Experts of a small language model: 64 squared ReGLU neurons an expert.
Below are experts of layer 6 (counted from 0) of a mixture-of-experts language model. Rows are named router (the router's row for the expert), gate (a neuron's input weights, with its number), up (a neuron's input weights, with its number) and show model dimensions 168-223. Each number is 500 + 40 x the weight over its row's rms, rounded and kept within 0 to 999. Numbers have three digits each.
After each expert's rows: a language model's description of what the expert responds to. This comes from a sample of Wikipedia text that the model never trained on.

# expert 8
router:485541503497500471492488531465495446413459517510490492522471574514490438462466451549471486533542502568514568478469539460471475511465545560487384517556486465509531472546
gate0:459445545505462529471545493524471518504577498508511526441529527460463559441428434533486511498496477558568499483532489500474473511552403479626448552464471543484445466573
up0:587505499474521523555516479415468527522543498502509494474491485536569491548510502472520459492476528477470461505474455517522570476452548486480552464524531481497462502465
gate1:473577426412534457484527518437493481519492510563477489498525506479504499537482453523474506518467449451487475489502548484430458514477555471506492525425552552603372542506
up1:518421549569482566479470514544508521447508528441560524500506482514508531494539553475487491493507556540511514489520439501568506443538474505498487475535434449361642481512
gate2:493539509494509510442502434498464463460424508489465507481484442471568513528506472473416523500506440563437517499472498461504435474556517485449519526519483501541467647541
up2:515469520495514517448481510484576513518567496501545499501538474445465509549515542505565506536529470446498440422481493555490552571499452479518515475392458529521546479491
Description: Commas, periods, semicolons and clause-linking words like and, which, who, but, while at clause or sentence boundaries.

# expert 18
router:516461492479438538473451476436516456491551528543539509556472535497504559525464526503515556450472461544497503460526570479474516491437504519455452510464457525497563495511
gate0:459424465522465570472490525432533549546498491576566467447471432508500560544479498494529558456500509501487514522473529402534523544534518558484484564453484463549454429523
up0:503544449555497547472451419548511453463518506431536543467512444416504528457462465484470466495477474526554585502478498505494527489561464488482574487504507469545500499394
gate1:478496490522511487477467525558415499478547548477482449464570474485441516543485554484402551475483526418463487460532488498532554458503511430493593538508540458465487579595
up1:478484500448455473520513479512560467510453499511559451490487497477516532522523465504490453553534444556503591522545412529488473576536499540494450474500529485478492479446
gate2:493491575584527473462552504414491505547497481523485531497437558502462473413474508476428510517489395385442518454545490499429520497517542496444494533479533494397512521555
up2:507459466477401449589423544521522439477536523511502532528526510476584485500504468526471504457505501470440557525464467451513507552565512492533443515462512499473427506382
Description: Words after the or a and in section headings, like Early life, Family, See also, album, career, new, largest.

# expert 26
router:564463494505468504462482480473433471532551481486517436496482495550571431455460537494463485453452449559533512489446541494476501409503504473562473432525522462497522528472
gate0:475464542522492550515534555439457423471501485422512477507451505541488472511520474529473468448489541490431570523461580536490574462457549464554501476510485443394545517480
up0:552521594534438498536558507464498481543499480480492514458459514529493481435515483511454516507538541489508522470474556447519514446511532464491494499412459511496510478498
gate1:460421547495442454485536421508490495512525476552520553504401439483506500503558443472535519472569470631554508455458513462497519443492499518538469494525486516458447501512
up1:477468464511504429506548470494533470511546486500473485503493408499538463551563458488519456476572450486545527530496533476493506533541511546524505492526538449495504567458
gate2:501475544502484554477544510465457514532574539535518425554468498532558511516544509541539392516485520522514532453454494428530495548497514391498471477497517496489459458507
up2:472513537508439556504557535512489510551560527507505421605476461516538511523531523528521424558420498519504525500493512454542474493536488374502462449494549488492484433517
Description: Word-initial prefixes like un-, ex-, re-, hyphens, and opening parentheses or dashes before numbers and years in lists.

# expert 5
router:555479520447463510486413551481551499488481462621513571481527544471496472424455537516487578506544493560531427502448516465424474455495472451468413483517420549454495485496
gate0:586518501542480490416549505529515462460485532521550473498438469444476477490475456481514495422487459603469483468559505433462454493549493486543488479486483510481521485557
up0:563522490539463485421543551512502470445506521521542469527470485461476479490469463483522465444505482600466469436560504445473450475545460496531493442476479508503527491529
gate1:459462489583519517528505485447508492529405467530531548455533493631540479460526466536456556469584512467527554467479488510512541522448500487444513494528491451515535489525
up1:415516498545495473573415531504545527538517493567451553540518445459502534506507505494462499592531494441471563573537520506512520526473490520446542502491476515531559470552
gate2:548475485519555498544502518510570539499425516545554491459588580477566513545568453491481506488537497530538473465417529430489460516525476535457517490453562517420461470510
up2:458493537439446489463492460504446446481537486458460508519389429509450508443477534525520489500433507469459507523562445568550529523454542475536495531570471475597572559480
Description: Spaces, line breaks, paragraph breaks, == heading marks, opening brackets and year prefixes in tables, lists and sports results.

# expert 29
router:510498455512487556490536464509576453510519472541531531537465524505474553460545526516487512488524519435456498515520557489440517481489491498508404426589434494454579492451
gate0:475521471467436567539507585446487507535536503569523525492497527468557548489483528526407470433497557429550555516495550555513418561473499472500526502479453570518522411524
up0:517466558524581417484454519518515538475432528416465450469454490541486459504503452492543486523515498560420475500482442495484540472554501559488450530473473453505529581485
gate1:473519497545450510420541521490467519489466576520507478560497478533416516496532469540446523493516512483505511523507527531498557486491585534420478495522500481492466474481
up1:433443480459506527509487442523504500536530527529512500536428489581460519506467527462518452587433508550405489533504507461478479567444495497492493523488552568503513501540
gate2:497509491530443539462535575543506517475496525555546471495483518565578517553483451546471449463574577564497506497487553546531423499482433482505531527471475528493546449538
up2:523419468550461478480416436508534504504538391505479509477573478445538539491538504465499524484508481491463473526498486478497583581502493498535562501497511458460476509499
Description: First pieces of split common words after articles or prepositions, such as form, pass, cont, ret, ent(ry), eff(orts).

# expert 21
router:524536484479450539471481535488506449425489522469511497528478520528537453475502532538467511545486538500524542444463490495434467430485447471471512533547455435475500467537
gate0:450554542510515504516457517534407543508597474528537483521492533441503527447464453506493502520478499451535539489510437581486507508466423477570484459555499533436451522524
up0:565461503438496498516519485520545435505495462551490510534445483502521453485489488540560430520423444524469491514488467508504473518449507528517549551474417536515473427495
gate1:554535416518432573470532537488484437432565508478465556530554501538483494489515572454468457537470475488456427511517490448504560506519446495484556548559547485499505532542
up1:428438490488505606503439529523487502444497537464476551520551500450468524519495460447470476512379485485483447502509512425399512461515441490480565489516527562520572552507
gate2:469535481535421516427506439544501476482508529502400519525530476475446479491460450462456469524499479508429509546520480452470463564456513519512518470536475475555502448532
up2:548476538470573458564496578451487508547477465496563531493488508531606517516551540543599526518534506468578480490460498548552517452541486491485477542471518544448491526471
Description: Punctuation and linking words that open the next phrase: commas, colons, table pipes, and prepositions like in, with, by.

# expert 0
router:487533510488523521480478597424497481452501494567597491464469542502510490548415547528502493440485485524435429436460544522476452510523535478536406538442514525532508503560
gate0:513485487452432563510436492499457564458526502516530474477498540498521499490505455470414548504443462575478470452532539501443572495477533520457536501468515501532584557478
up0:544480495504431494527478572485482506547505522574470517466514468501429496462499558556499568484467481484498452457511560523497492507477530510427491544475487537558572472568
gate1:524549557543473582497480426571488553478515471477428557518468507439499459532511529402519463526397452443515493480557566567494531549520492589417546523506517498501579488504
up1:478450459450471446509479513443557467552485510516538473529525508546485559474522498509508539495549540492507517528464455453493470375463491405509477469530478508536447516518
gate2:535510521506499513443536527537530476521469513480529453529467504567441435538432455633521489466496470493486452497515496555494456567453454492519491539586545465570420520511
up2:543481513495513509533418496376547471542463493486503483505464496475524535604472566455540497534505459487472481422503450519496437489501435444580503550550560474469464431491
Description: Forms of be and have (was, is, were, has, been), pronouns like he, and paragraph breaks or word starts right after them.

# expert 19
router:531505505479503545462473561510490474474580481415471520507506444514472539475525532561488540515501481518468495447433523462510476442561581456483452494448509468510484479471
gate0:495564507529579517510462593499474467545520571489463524495465454435521519479514535462494526519443493510500607516538528455497487472496471436497434562503500501519530414513
up0:438526487537522509458446587548476467474408510503519569493498474426486422538450574431533500492432442500488563472489575489487564425489519449512522538548540538480488510452
gate1:484491569538581523457499509482550483512531447469451381502494466527515508499437453444474512486493526581559419497504491600484516457473540476518516506557540514564512539504
up1:443461415534464409527492516539456527421435504521510566508429494497425476481521525473493465542499445425444565549522470448508513506504474512515400494482468487520430441461
gate2:475552486518518510531475624525484549445536539492509462592492449495555465478482473503445506526532489482466536551441395515468507501506505507527493575485508492432437471492
up2:511554538488456565537436524524469533477534561485517462542514418481511475479526455500459520512558534521495543580426449491492502501533517488574524574472533520441444417507
Description: Given names and their inner pieces in lists and tables of people, such as John, William, Mc, Phil-ip, Core-y.

# expert 9
router:490494523434467546486507481516519416436463467464503482524544522481525517484526583468508495446557447555478534493464466514539530494562529473543490460522478487454496568396
gate0:530389465461448478524596474590427444476619510502493593489516487505529533528486571493458503484509464536528468501518499486550487491483579491410494503602504490489516510395
up0:485503520515453585476545508525507456448535525502583498482594570523534432492487477512524550557492496510473403499501480500547560571506481529511520504487500538480502486487
gate1:473542536562534518485531546527466517505491455474479457482460518496538445492449535493520445511528492498476410518452452526499528533432503500536548453457495487574467516426
up1:439491499476516558527486522397594565491522452486502551509493546443485587495505508392483511528520527496568520525484505415519537508539474436480517494488535448410428454567
gate2:487525503462473433436480516476558509486426465507465512494473486492488603520452477496531440493573462438443595496410505485466477496510521523514463560520497542496481487507
up2:558529526466539434451483474496598496438476485508495538462507510507510536516406475498530432485478449461440511476474521517449461475550521504494460558498507488505478428549
Description: Word-final suffixes closing nouns, mostly plural s, ers, ies, ions, ments, plus words like people and members before commas or of.

# expert 16
router:528516599498473542513449517474521456551521470441523512456522490488543563478523511474515471577495527515502498472513482528514502449549505480475412449553558546433476461493
gate0:559538455455492509478478575389482510473484532509465548498529517502539523481521473482452493487480471556572524485509474451528571544506494441563490504545560554529401483459
up0:479559485526514533439398569480520533495500524502492589476561543455471542543531530501518510490493432528452519460516514464524510548538475443519439525560558516527424510519
gate1:471483549556476518492487446483544615469530569493441503471460489504450478475498475450523506524430508431485509441456531595509509455551531524470484516451503471532545523473
up1:482516506466555483510553560504464488485456463485491450445534482538504524523447471469519499471515562568551507482563458513451503507460484457504461530520522466462487482594
gate2:526448533459526514546478504499476475510480573536544543432440517480455521503510535520478484534496478442533513499566477513564536436445466499441420473506488539441586412587
up2:545449497469473542534483524506445472517475552523515536444442492476476542518511507506475484530511484432546479504527480554544505400521454475425416483504514512460590411566
Description: Second pieces of names and words after a capital letter, often foreign or accented, such as L-ot-us, O-b-ama, G-oth-ic, B-ü-chner.

# expert 14
router:535542454423534529475447557532536441473495496505487500474540444516465534462475562523502471506506407452482574454445494443500477471485499508581426497511463502450513468503
gate0:513532444415542546411552483488477474562506540516460493430468440490512538437525564531478541495511484567466526424490510518581497503464477514521568549520441530475545448510
up0:512491561505412450508449496499511516492496497524488473581537477517469552576482449485468502448520481521531402535476508516548429464545537474474448516498511492579410570539
gate1:475492500449526561474461586552475441517516537556503473450523470504440542552471464481428430511519493521541515358519485470471492477540485506562463606464520467496472442466
up1:504530554425550519410502543527451448538595461513453523443487467532438552481461428482423461521497468463459520420493482535530484510559516522474494503454508470454418473495
gate2:530523460567493474419496462517481477503544500507472541511481446440491453536557506470487554468451457428463515411496528483494483523556555449481456436498443487473455564498
up2:578442538574496489440435518532499485517533545527511543487492503452447448545479500533503499486516514392445506429522496462489457480538554417470435485492528478524512542532
Description: Parts of proper names for places and publications, such as Park, City, Street, College, -ford, -ville, Entertainment Weekly.

# expert 22
router:547502570498451529502496496464556501511528483476532499493485539553437489500393528544483515516543470514571530463490467441517503468392507454568452499534462504532474498480
gate0:495499540556520527509455529507576548521524502504551564488527424470494458533516486521453468494476495499496446517559428537483559495457473452489519491456414475542477470488
up0:527522528503510502506508480439517572451499522565589567508505506476472480490485493500479489463473518498484412475494519505446527539474471428504559553436463503468560504465
gate1:481529487473480595492500494479504437504494468510504492475413493498410606478481505478484556508589454451495565541519535481453480546529524493448546481427547522567441503526
up1:505503516522544392502499515532499540478514546498500529506568507507578411517539510511518451493404547554490427445490465535531528489482493518527485505592451501409562500473
gate2:494456542579529528417512494507557481551520497548488463494527491454572499492487460536499502449526513533541565446491498539542531454492481559454475511408453481524519531463
up2:489491556601543514428505467465506454523542418559543490471510460468573474509477479559508492432497508516466579491485466488506596542498502513476497512467445497542502575457
Description: Prepositions and quantifiers, above all of in census text (population of 144), plus for, between, among, and cells in vote tables.

# expert 12
router:601510471497509519429425558522482477445502489475531474513571525522509553521454529454552485567551484485531537438465498491492487471481512391508489519483423532470591511568
gate0:485578424545504548459502501502514509497453540521485523545505466507556590476520488521504487495489468461531557495506557520567471544470491523608508576472512533521547482479
up0:541427563511539488558515516484424505482509505471475447464530519487442455491474491457540565560531565519465475521496468481445498451542486472407503505494473469467501545591
gate1:491539516502528523490515520458531498440458489516460507521500475434502572467552481479434544527498440539449530561549518518515564469539527490508452517491549519520519475529
up1:521480482478459467520496480513474480561541509499535496479523531575484424480457510505571439473477534436542459460469482469499446517450437518485553460539446462506472519476
gate2:503510477467554537402525471529543407548547540476437556556438502475466521539538500541488515488464548514549551465457444479520523540435469529586554535503500530509519475507
up2:485487541499475459603488483474458568471475455535571443437560494516523508448481482471507481516510418491480435558506567527470495455578543465441426453531500495487489544476
Description: Digits after decimal points, percent and degree signs, and capitals inside acronyms and codes, like IL10RB, MLS, FlyOne, 6.6%.

# expert 20
router:533555459473577598489490532479548527487539500490545534475476531528489505512458490521538420462523526564474489471480520487494507508473530448499487476476420483438497454509
gate0:461476484575605500527575567459525492532544458442462581514564454471465521552447495552460468484519562546481496502523430488447521510507484538482493440462393475551441589583
up0:506482465488497530508495454407496518555509546490494483444529499463520422500535515524443534460485440476487486554507537462516500521444499439415518533532521471577551558479
gate1:509501468570570551504454427516498536427568501510516490476438451534485505564519468532581523543549529537506498501524516584491508548543491447544494507458485472493514481538
up1:586489499467499480458469489554475503466577491434463489481489477551480551550501512437467510498406418493509496504510533532489497477547503480520552504481430551503558589572
gate2:545501509469486474499522488456549536515557465536501513461404472436495462523451552511541460519505447508422573417497538544447518573526523494533392534500526497559483451530
up2:565487576448510507492529483452504517453525485552514517389418438469505489505461531526521448482512471509472539399515537556448522590511532517508396542493502524561462438526
Description: Determiners, pronouns and modals in running prose, often starting a sentence, such as The, A, the, would, they, can.

# expert 28
router:534583480425530512502493500486526477502477470468486482516530537470475515471473533515488500470534492540546527538520535429514433503508497514520498517416450526496507409508
gate0:532533467464459455521549490556458527546575533549484487474508501510470486462555410482488413535472443498525478500547542437467471475566495521491490529525533470487503431479
up0:418477529444547486498526492522565521434524568514483460512526421501492474485447434429500520498455528526498538512489509573451528435465501450487550455449473524528505467477
gate1:506502517435550538498477487546450542461500531530492446493530503543472525527500520450481522532482430519468392413538459545557464423519556486516522523459445561468474471554
up1:458400489539450394439477513498483487575577480545443524500435486536489456581456472549455559460523524516538539542489473518479525544499432507635523531522472462470497512516
gate2:455483448483499502518601501480507486510480551538477515471564482514489457459538505528547445457460504507466472526537450604464539527451601498492465489419500499507514440536
up2:409624504483553496467479540588436495515547509464433488493493479508546528403473449507477416471535420452492482535597481494532496444530458532459543483442551535464469507466
Description: Place names, compass words and U.S. in locations (Ohio, U.S.; north, County, California), plus the, in and years in dates.

# expert 23
router:569568475419522570447514544565517546485539512505489472443522519541411471494421452492499482483525464547538468484486534447474491473520517475587449523483454480466501470485
gate0:518600504437477590532518458518493513525489437470550506415534552412497520497421476462466517506458483466576450518591506490484473504478500492509518481456485509556422540551
up0:480471498550445425507514516503494461530531526440482460533524449584476514508555521484539496484516506485423529480499499586490531499466420450462499538572482472528486474466
gate1:441521587542438493444545531517436503455473575541478553418456499586420518522479489491447525502432447486540502517513524524465499451503459488582507448446521534495525539501
up1:503441494439468436510520456535533507517427455472497468509576477462600459552520536428485492532564435564515536457499506525558460514468462454456516523590485483525480509478
gate2:523495510518491522443550453550425569480531546481523504455448513509478489469499469536512498484595534474504448503469494537431472486616476478531446572478565495504494469461
up2:444483506511495421509431486506517495476523527491381488497510477512481475582545513530497477537559505495508465518458501530577495544484523549474486474477495481547545564492
Description: Articles and prepositions plus descriptor words in biographies, such as the, of, American, politician, footballer, director, professional.

# expert 27
router:473487531455462521547574553452490473511488550543449510464523470531489546498444605524506506445463437483505497513452511509432456422559461501560424528516479543504565478473
gate0:468522569499526516497529479490583491480539437551483560525456425513487480559555511507424483542475447455543440526552477537523539504534537493406473452550437495518584545541
up0:502490482524499431525489530471519475541458522486485539545582509523517501417486516533526492520581564503575476522447470446505550447474403529497422577556426429527449474502
gate1:476491539443549423532577538509524490528472576493399468412549512530474444385497464542531458481474554524530492512516547515495452555505484538505424509516483525494522479432
up1:477456506533493587481464402503430509411549463497515494563421534456504596573484453462553536509536496522500519567505495433501466505448502552505488476502538454484446590563
gate2:523506460494480465522532531456452536516508463541515533509474459486482514509469474498470483446541511422540462506480424428478526566476454577514527514532546616502487508566
up2:469468519491569540492553512527547483448483524493460462525518559447598508433476521518522521561499557535457599541473509518550427565570535484435460475523471416502437533487
Description: Past participles and verb endings after was or is, like known, used, found, located, bred, and ed or ing pieces.

# expert 11
router:549537486388549549445521490511471447491515481441516564498462439495448473469506563482525523499516505498476470410489515513513488474552513436473432451502427554542524484514
gate0:471489494505537518449510497503494499478532505484462470500466525598508421503521515454432500534469584490429498465513481504498447525517561561548473484480538466479491538417
up0:556476455562461488521515524493504508480499539480534501526490440479456568525517508525553565499536413485549424490474432480447528472468503434467515509538460505493563477553
gate1:540528465532511494523508418499540520433511500500495497572480499465483523466506549512499472496548509442538566471519501511549515508528434447457502435464517556459461515550
up1:459466503449441489469501557506489578473487535478488464458498502506497426541480440514514541464499549502467437511479501499535531516507526524544565502477512501517472505407
gate2:435550496472477564461520496530449441599546511480485462470519478573456544532553449483474611505474549498512537424474560470443443524516494497488498547443520495514477519554
up2:490545510460509558471460477498501480513496518480517484442506510512450533584486564475419487475390522445461513404477530517471492505536493459421543543559499477510509510544
Description: Mid-word pieces of Latin species names and foreign surnames, such as -idae, -ić, -ani, -ini, especially in taxonomy lists.

# expert 25
router:522499493483462546525435513534583467422475487522457516523526490504532524522474519480496503393497492603527469490442542473454542474543533558476496525439503507483513492476
gate0:564487546523514443502507517486465487519506536500561462407484493498514496501490537486411495498506504466504512519505474468425510493487502520511485552505497576496526467554
up0:440509539479549536484466444466459481494480491512514568494505469454525471538510515532584541564438524401492518494555466503480501523450546488471542481545509435473503483478
gate1:474511523504532525501521565502483526551463520576485472519475479507519552532513531514568492453545547493433475444475505556424527534461417494538503513438517513460449468529
up1:541470496499478461439484445505495486451539529484532496443504530508461474463482503497437470557470437463573472579477510468552475442488548509504488501550501501511520516487
gate2:502478460499501518507499515515462504504480505524569480481536510496513560604484468478479506506520493568499533575507500565523486627505588505472472481407512462520505551485
up2:498460417488489492524477423511504492475548501466553487470540512505469526515473492463467475479413478486519524457547522472386558438482557489451541475458545438491467504578
Description: Title or organization nouns and ordinals right after the or a possessive, such as Council, president, first, club, University, National Register.

# expert 1
router:538477561448455507492441542522518431445527543572492494578429485527495485478525533530499535494495478533509518505440501512531495447484505506527515490572493502546549486529
gate0:541465554548524499572548509529427565453562498497514465540453497456521503512492435500478507456549510579499508512490504556518475496460554526471530507528530465470451503433
up0:464495519496536520527463525551408513499667525486539457537466504485508493481460426501488525495511524532535462574428490552488480518474517558471495502574486468421465491507
gate1:480490539582467534482581490490432511502549456575502503533491507471457495523473499495448511404546572533466426466473576512571453519427495562509462506509545524572486502504
up1:449555475493506445505479452544473559502553405508554540457500451611493510450537431452489470509481484468527534467527560454488506522567556424448509511490473499468478445503
gate2:472530530469497534513466561435453486529531523492454527498491538405465505469520549541470476448583529491517525504565589461538524490432512460497514461475474530568496496544
up2:470494511491523529540511531450438491546494571510494495456520560407502527497480523535450487504547518470572572449534540477519513493404538449501513469506494478575462527522
Description: Nouns and suffixes ending a phrase before punctuation, especially time words (years, year, season, hours) and digits in dates.

# expert 6
router:553510530502505565474504460517496424449490452408492512512521460560472504497465513530490542546466477461505463489487522498501476522555542470497501510471463522510516471496
gate0:531475513461555511440481525534521484547537499482505466463504509485473568492471470431477491568560579473551497431503505565504565525505483461478384528512493473456551526505
up0:450499489534502487515556478471443505442478532528492560534474496515512424504552550522515510450405441520454511543496510451511436500517508521508586492509505509535449472477
gate1:561485444510505491413561559507513414541439469506535496479489433523501483558504532542482505553502479555521478469548519533491478525511556450459521497462538519544470481445
up1:535488490512498470430551570490527387527447471504521494517469433510483474527503537526522520529477473569540473453532503497445465520537547444474482540471541519568455480425
gate2:497540503491504483602457461522423450599500540492512466480489517508462461474479427533392459513494539496546484530530482544494509533531465398488539457529551511482483469513
up2:521572549480478488643429494526467474583506528475542469499491505480479471472476460509425456506496561502568490538557486521519528522552407430488539468520512521482483430530
Description: Capital letters and word pieces starting non-English names in tables and lists, such as R in Rostamian, Z in Zakopane, ij, aj.

# expert 17
router:496517527503462507399431548501485480494531480414478481574458517526475459498458544508543485505490462533503461419490504526416446457547519472499460510436474463507488487479
gate0:478427500476479546441504496538502529463517524485536474446514448436492511475390565485543474461478460524521455490480481519474512475558492520511518464517566524481567435466
up0:490472487466460527475507491511528525444504549500522450469521432425482511456452568496516493469475457535515457507484489505496553486549496501513522450523547529486556408493
gate1:544543522525438502463462518525516535516523488493513496519580497526501502475521486508466477529472483453459502454490452503508476489507501479443516486493450496522417485626
up1:466470515452522530566531583495469469543496528489492433558527474487500500437538418492557458425486515576529547591530524490535493523486590538525487564449525513479505513492
gate2:524528461498559481498584499525517512494461508529514399486471481502460534528506527516491529498479515495463571569455506463597592493409515490535451465529481475541536480602
up2:489450543509438509530413488451498472514527506494505569524520523482546470462490472485500461499530489511530441454549479514398424524569476515470564548481523539452454515394
Description: Pipe separators, digits, dates, coordinates and country codes like ENG, ESP inside sports and results tables.

# expert 7
router:543511457467508505477523536503523472524491482422524529498451476527511519474479492505531548529485465516489553545406519480509491475507569502469455496509494566434511515501
gate0:490500542465506490507499543565510508562494477466513450468495438477571491406498527479576473486494525460388536501520568449554521535545547429515534569480500515467469562506
up0:513487491459490421496499495496548444520457478485519515518515500497530530507509525490559498505442501544484478538515528499443527545534454487522515499505517382452485525562
gate1:531459553494442451484495461512468460599534536526528511455514491499480489507557543515483532494507459539556571518530465484545469550527482565429520431459603539490509508440
up1:508536487514551515425524462487497487494412520451541474510475555496483523472491424498554550453429427544543506483451485559444510455491478447497501476599462495536529491507
gate2:497469485429477421497469448476520506525532512584560536506460485470542525469489462530470444505517483470523539579518539544500447450522540466476526498500533494490530521559
up2:518512461540527516463511499537431514513471505471525405482530596500491423443502507469492534478495565502596485515442482475438550515504454562487455471521480511487439504366
Description: Middle pieces of long or learned words after a capital or first letter, such as Bac-hel-or, arb-it-rarily, S-ac-red, Pos-it-ron.

# expert 4
router:531533500474543550459495580477546443519507444522474555444475537491424506440518485426531521538500463583563513499464476504461417449477553475501418506531517538468540453543
gate0:463501417368468521525635451558512437434481552520548479434459552434422505489473505476481522520494499517472527499477532461516555496520499514431515474518490574471506558525
up0:534485568604526460471429507514426551605460489503509526578535479600610462493495512530532550477478497461495488548481490490483419568429503472558493526480520479522484466471
gate1:463498489508519521477559530518526482457540484477428600461509533505500516475538526494513510519495531555559504545512462462459377494553555437498495457587507519466439533457
up1:542474464469486538530428532540468511532459481503427529595571485476534513544487491536510533508487562505453515462528467489475538552483401518570534469428509465491522593511
gate2:537512551558501532505468497483514513544472485461565516432488490515467520484499467450438499464481506516526546501495500551536426508486567540489533462502605454470491446519
up2:599523562487427476475442529430512523534471518484553512464524483536489505505575501423485530445460480543556561524519491551547423498513530512487490482462550472502464427463
Description: Spaces and year prefixes (201, 199) before dates in infobox birth lines and career text, opening brackets, and single-letter word pieces.

# expert 2
router:471528454473435490509479530488550476470541499575495492543534469549517604516490522488467510486459405469522508498508474455487483549516522455492433430529517511493552480483
gate0:494513461465498479510573477544470536545520499546542502458529453556493553477524488515443460556455464548475479480463538489482530559548551479451477410415531530545527502481
up0:490549502493495494521531462525482537524497519547536494479527425561493532456519503476490445543460456538495500444463474478489570566524563460451509468451518479538543494504
gate1:519470524509485536503470460489534510552474543511485489453591464618482488444545546480476513527471488508515534467461445466462558593481488513477532437520543541387594478472
up1:472496495490483508473572481553527525486538537454409517475494537538485419471519534457499502549440482519507527504468530521472500397492509520523507510561524508552416451459
gate2:501523460452521491470505566518528522505495537555569533531502513553528546461486396455457478521531540467431512529498473455513522514504467527492465510458572454536527477542
up2:428460536482509497557485468546525493463520518509470482484513537535471517471515541497486566517514528509628493489546519441442481523459532507481551399559444505513542525508
Description: Suffix pieces closing a word, mostly -ing, -ed, -s, -ation, -ment, plus whole verbs like used, received, made, signed.

# expert 3
router:488505538501529539486403573504545472492540482468534447537508511486564523484391563504495538530525449505473486427490503419475532470546504491466457524498460506545540507573
gate0:542500465522473498557488570542554531489553568498458429547478476440483538560565594452538593551502505539454538522486440500510508465441513536457500529497516482509501432440
up0:525491466513573529538484647553554523517561518540517490469522527466435531527465546474538497481481500517471515450490407480517546490506518501434484464467522467519521449479
gate1:486464520529536528480492444486506476554565500590536502555533433471458533489467474550502476528427492455483497514539501461620570555496515555532521521462543515536487518529
up1:470556512508588496508489489581521533496472489450459519438506502557456450480527517429529546562504481502553541460544434519512520502501518432493463483537481463498491539461
gate2:474483489524435470449479545538442500519501508498469479519518501482526545516539483483445490502607479529510521424576515420478458545524544553515486545495558522535484469507
up2:520554537484571506546498451503499488499472479446459528403525535517460468512518538519559503461487538451555498518459488496568486514526500472450455460523432463524520502446
Description: Table pipes and row ends, section headings like See also, lowercase m starting words, and accented or CJK byte tokens.

# expert 31
router:529521558496471513482502494427470454547496497534462536458495505502520445517522504546443501465544461477515457466442469525496492476473510466589534513473491538476462415539
gate0:547510572503521512424529505480455534516509500540504473396499475440481504523629508488404501480494422487500476469486491506592488491439487416482511524451493515537498511576
up0:512494433488512560472502518582517532465564467504525438564487515479423587508460462523534497576436560537510532518531542450472509532440464556519501476502538426487491494495
gate1:516543553530521529546510498475503460508424534517530480518513458484502441532495562461412521546582529512503484540549437548485447532456478489537541519484400571491468450570
up1:523481493543536480465476439515500520516462483524544455463517489500549445446491404538476483529415459522451520472481444419436525523517461486498517525512537422597495560463
gate2:474509420476459503529476577419505524527446500447462552514485534566467480547529521503488513498491513479425494429435451548493505502505471485513472474467487473509551523418
up2:586564461450429503503495568502544481472509498530453503496476543487488495405467539453485512417497508501529497495445486494463511509478455462513511421370507519502570543395
Description: Label words at line starts in infobox lists (Location, Born, Nickname, Length, Resting place) and prepositions like in, by, as opening phrases.

# expert 30
router:537547524486579515494494490479522451448497444368412504562411482553506486440439524528475525567507453497474491514468480470497468453499527489515470530550397447495535500505
gate0:543497375468533518471614504414511504492487466495500509566413500439450507451487500496399519538503452476491573519496494519465484533523517536486509556505493436535496502471
up0:459475547534523440565456517524446460459549476466512530485477493546494533517541491491466452501486533485496476535481518522483499444538533520504468430460493516445469568564
gate1:498545488482555495539490481624512469435529521497475437534469517487447482486569498526488502516500534503543525449498525433507484543495589509532463524449483411540471545487
up1:457470430515481545445553558402479545547465535509578531460472505530531501477492468443569539515528473483468486544549519520464502510498484550470544424539567531495479489475
gate2:513447477526557592505500454503431485553560516497469526555496540495523566455468487563497481479551490487480483497546423478521494543543467504463510524509475546512461469512
up2:592473530502497618470475467512480477507558523509501539536478541548524515453534524447495440432548453480488495456529483507522478526596452491419475531456492487578498544579
Description: First letters or opening pieces of words, often capitals in place names and titles, like H in New Hope, p in pantry, Br.

# expert 15
router:573469528506466510464470540472481453414496466533506482509482522544583480527466474504505457479527516513493528493476511491492502478471493428461465487507453501485502504489
gate0:515576534452475509513548516518521492501508586585541489446446521471463530533553493490501457482440500544524471479531429418471424539474429576536530485517526564433467460568
up0:512511499490493526606502486483460481523549495524529497468430488443516495549483545450505492509479489512510432509523470525452455506509495482582530475476504530378444528475
gate1:542502511480499529496547524516402468439535514522470531463494518503393513524487485491459495546452445505468435526431529613476535418570490488443475565529464457524512516547
up1:500510546470549548509551493533412485409491547542419532449498463471410524549526483524464475494515478467551431467540540550486495530542453433493484507443474506545556493542
gate2:445459509530449492449586488510439481440479507513534445548430490475463499448475486500508523551503512475500457559530505546520522513550462453503436564466501497518488486458
up2:425453508544454489465569479483444498458471504526519442556436500460471489438499468506507535552503501464514438556544490537540538510531449425504428564470507502530498469464
Description: Spaces before numbers and number pieces in tables, statistics, and dates, such as years 2007, 1981, scores, and percentages.

# expert 10
router:579535528509477505458470552488470504488596493495520483502463524556492413493436545483559474470472453615443470440476520558458440434554484484510397515443479501494461464497
gate0:511492567471446478516537440521469440541462540522466496551501492452487487536500552536508469616518481578421495575431472552474493483465617505546517538492511451495512417519
up0:535528501449492470539531443516502434531453523506505510548459474514450491563508589556495479534564518581461448544449522543478482498475556477530519536498512433447497387526
gate1:462513522438469442488479541527446535536519474488452487478491428476445491490459533431551503512480496538429495433483548505522477523531528532542450579460535520480599477451
up1:530459487555543556502538442482511484440509529513506522547525545556539507527511489552460495513502499455547506526508474449471512474476487454512523453553480487513420512540
gate2:562571481464505594460489418537481451418551549491483485467557496440491523490501518481511523433538478514549487532488547580512458509536480511544521475480509567547546511517
up2:581550500448555576483486449527502472452520546502510513444529510453480475486529540443504619409476483455568455532502482602491433491541525525538511502524480548461535527571
Description: Table pipes, spaces and cell contents in results and filmography tables, plus name fragments in taxobox lines like Order: Littorinimor.